From a checkpoint of a small mixture-of-experts model trained on Wikipedia.
Size: width 128, vocabulary 4096, 32.6M parameters.
Experts: 192 ReGLU neurons an expert, 1 pick a token, a softmax router.
Training: a variant of SOAP for the experts, 360M tokens, 4117 steps.
Below are experts of layer 5 (counted from 0) of a mixture-of-experts language model. Rows are named router (the router's row for the expert), gate (a neuron's input weights, with its number), up (a neuron's input weights, with its number), down (a neuron's output weights, with its number) and show model dimensions 0-127. Each number is 128 + 24 x the weight over its row's rms, rounded and kept within 0 to 255.
Before each expert's rows: "comes before" lists some tokens at least twice as common just after its tokens as in all text. This comes from a sample of Wikipedia text that the model never trained on. Tokens count by the router's weight.

# expert 18
comes before: "-", "|", "| ", "==", "The", "==="
router [109 128 125 155 172 146 104 135 135 104 109 122 116 133 149 109 145 106 102 147 115 102 121 131 109 167 123 153 163 134 115 136 173  74 103 146 113 125 106 172 157 166 170 133 105 165 141 185 114 111  91 120  76 106 121 137 117 161 134 106 128 164 141 165 149 113 121 169 142 100 134 102 101 141 128 130 162 117 109 116 114 121 117  82 124 115 105 114 110 141 112 174 138 136 131 163 158 160 130 124 148 110 110 101 165 145  97 123 170 130  94 110 131 106 158  99 131 164 137 115 130 108 128  95 110 150 137  74]
gate0 [155 130 144 134 166 129 119 112 154 132 122 138 122 104 161 106 164  95 103 126 140  97 111 143 177 105 143 140 135 137 106 123 127 121 153 187 175 143 142  97 146 152 123 122 146 174 112 136 163 107  99 119 111 137 113 155 164 124 120 107 126 118 164 148 127 136  93 122 108 112  99 147 148 155 111  92  90 113 119  96 112 168  89  99  97 129 138  96 100 124 127 166 143 129 109 167 141 148 169  92 125 163 145 141 133 132 148 151 117  74 145 146 119 142  80  71 117 156 127 156 148 149 107 147  95  99 140 128]
up0 [118 118 132 129 148 109 141  87 115 105 133 111 132 103 116 105 103 129 144 123 123 123 125 138 145 147 131 127 168 154 139 158 153 124  94 171 101 108 104  89  88 135  88 133  94  85  91 123 125 140 141 122 123 159 134 145  77 103 143 105 112  85  80 123 116 142 121 126 117 141 165 141 134 143 168 171 148 170 150 173 152 156 118 110  91 103  95 128 128 141 161 114 114  77 147 145 144 127 153 122 126 147 125 142 103  95 104 108 117 150 140 116 144 137 156 118 186 124 179 121 142 138 136 106 165 165 123 176]
down0 [113 135 114  95 162 107 141 106 129  86  97 160 143 142 117 158 164 152  85 163 103 139 150 104 124 141 214 127  88 143 132 153 142  96 117 158 142 147 131 145 124 132 130 146 106 165 119 138 168 128  82 104 178 159 115 130 103  95 170 108 127 147 170 149 113 121 136 136 125 151 137 116  95 142 114 132 144 142 128 127 138 133 145 136 157 137 154 163 117 136 138 128 177 134 157 107 121 166 122 168 102 106 118  87 103 122  96  85 128 118 140 149 118 104 106 115 112 136 172  93 142 128 149 134 111 143 100 109]

# expert 9
comes before: "\n\n", " The", " He", "\n", " In", " In "
router [152 124 105 165 141 140 119 142 146 139 127 142 106 174  83 101  92 148 157 114 118 167 160  97 105 147 110 140 143 168 124 127 138 147 177 132 166  77 132 134 129 147 113  93  97 133 157 133 145 161 142 120 103 105 127  78 105 113 179 146 143 120  95 124 178 114 172 143 135 117 141 144 110 157 113  98  95 104 123  96 108 110 179 112 101 134 128 145 138  87 109 100 136 112 189 117 117 121 100 135 128 118 106  76 123  99  95 135 117 133 114  96 125 143 141 120 121 136 120 140 150 102 114 106 156 121 116 103]
gate0 [131 119 130  88 135 184 149 103  88 144 149 134 142 110 108  84 133 137 101 152  89 124 122 158 119 114 134 137 108 122 134 150 133 135 121 120 136  85 120 138 123 100 108 151 113 128 156 134  78 150 110 128 114 119 147 144 135 100 138 157 140 162 170  98 104  98 107 154 186 162 124 117 161  86 129 141 139  88 136 133 122 112 149 112 142 182 117 146  94 106 161 150 118  97 108 124  84 133 143 138  97 132 119 123 102 126 131 132 132 121  72 143 122 118 103  67  91 127 128 140  95 133 124 186 113 171 111 155]
up0 [100 132 158 195 149 113 104 125 160 124  95 135 111 105 159 149 135 121 168 135 116 149 145  89 153 109 109  99 137 132 133 112 110  97 120 121 132 149  97 180 104 109 172 108 145 109 117 136 192 125 121 136 112 152 132  84 128 154 137 123  90 107 113 161 125 140 115 117  75  88 122  97 165 161 144 104 149 144 156 118 113 132 120 170 148  93 131 100 145 131 126 130 143 164 121 155 134  97 125 120 167 135 154 156 141  95 124 118 128 122 168 149 128 102 162 164  87 150 100 120 162 106 125 147 134  99 125 132]
down0 [ 98 172 116  90 102 130 120  91 142 157 122 109  83 115 129 159 123 147 124 111 151 131 144 128 138 133 148 141 153 138 106 113 122 133  90 121 121 119  87 121 153 166  92 130 125 107  85 160 111 163 138 102  84 124 156 113 119 129 127 187  94  82 138 144  88 148 117 108  88 128 146 122 139 136 132 128 106  60 122 131 140 129 107 116 144 120 113 115 118 138 146 117  95 145 170 138 102 100 134 130 104 162 165 164 150 126 121  93 140 129 137 162  93 106  90 112 148  92 145  96 148 143  94 171 136 143 141 167]

# expert 21
comes before: " the", " a", " to", " by", " his", " in"
router [107 154 153 103 120  84 123  97 125 141 132 102 159 151 142 137 122 174  86 159 142 147  93 126 160 112 109 110 125 168  89 121 151 141  95 115 150 156 122 138 108 150 156 131  99 100 112 116 128 101 143 104 123 153  98  94 167 115 120 133 167 147 118 172 115 134  80 114 126 167 112  88 151 125 114 129 117 138 126  97 132  98 124 126 119 138 129 147 151 100 152 153 125 101 117 128 138 111 118 115 103 160 168 135 162 160 154  83 154 143 141 115 159  86 136 123  58 148 123 111 169 108 119 137 140 122 159 178]
gate0 [105 142 149 158 115 138  97 150 121 141 111 128  96 123 131 141 160 135 169 146 168 133 155 135  99 150 118 122 135 171 148 119 164 162 137  89  97 116  90 131 158 137 148 139 139 141 124 113 124 124 147 176 145 157 105 120 124 132 179 112 145 128 138 170  82 110 120 165  98 169 113 149 123 110  95 133 103 132 121 145 145 100 192 108 122 135 186 132 151 138 142 146 166 133 140 157 134 128 118 123 173 129 132 118 118 136 157 153 139 121 147 141 155  93 182 129 138 134  77 122 110 102 154 147 152 168 171 132]
up0 [119 120 146 129 120 168 106 148 126 110 125 155 134 181 111 151 124 173 139 123 115 117 118 107 139 119  91  74 143 130 130 132  68 104 139  93 153  93 121 141  99 164 116 113 142 144 131 127 113  98  95 146  94 164 151 178  86 134  92 183 148 119 189 130 162 113 119 143 102 101 170 153  93 131 127 137 179 131 127 141  90 111 129 126 117 144 163 139 134  91 156  97 126 138 121 134 111 123 132 102  93 144 145 115 132 103 131 106 135 126 135 133 147 169 131 144 123 157 138 149 143 148 133  84 160 158 106 133]
down0 [118 157 130 135 111  95 147  91 103 113 155 148 118 113 117 131 147 132  98 121 146 141 106 155 118 135 140 120  97 138  92 126  85  99 146 132 128 184 124 109 174 171  90 108 147 128 156 174 117 169 140 123 133 141 123 106 129 119 150 192 114 129 131 159 165 138 134 115 123 118  99 131  80 133 129 117 142  95 172 122 108 124 145 116 172 143 142 159  91 179 131 133 168 107 107 142 124 151 114  99  96 165 118 153 122 130 137 126 124 129  93 142 100 143 121 165 145 111 176 133 111  75 102 144 110  94 102 140]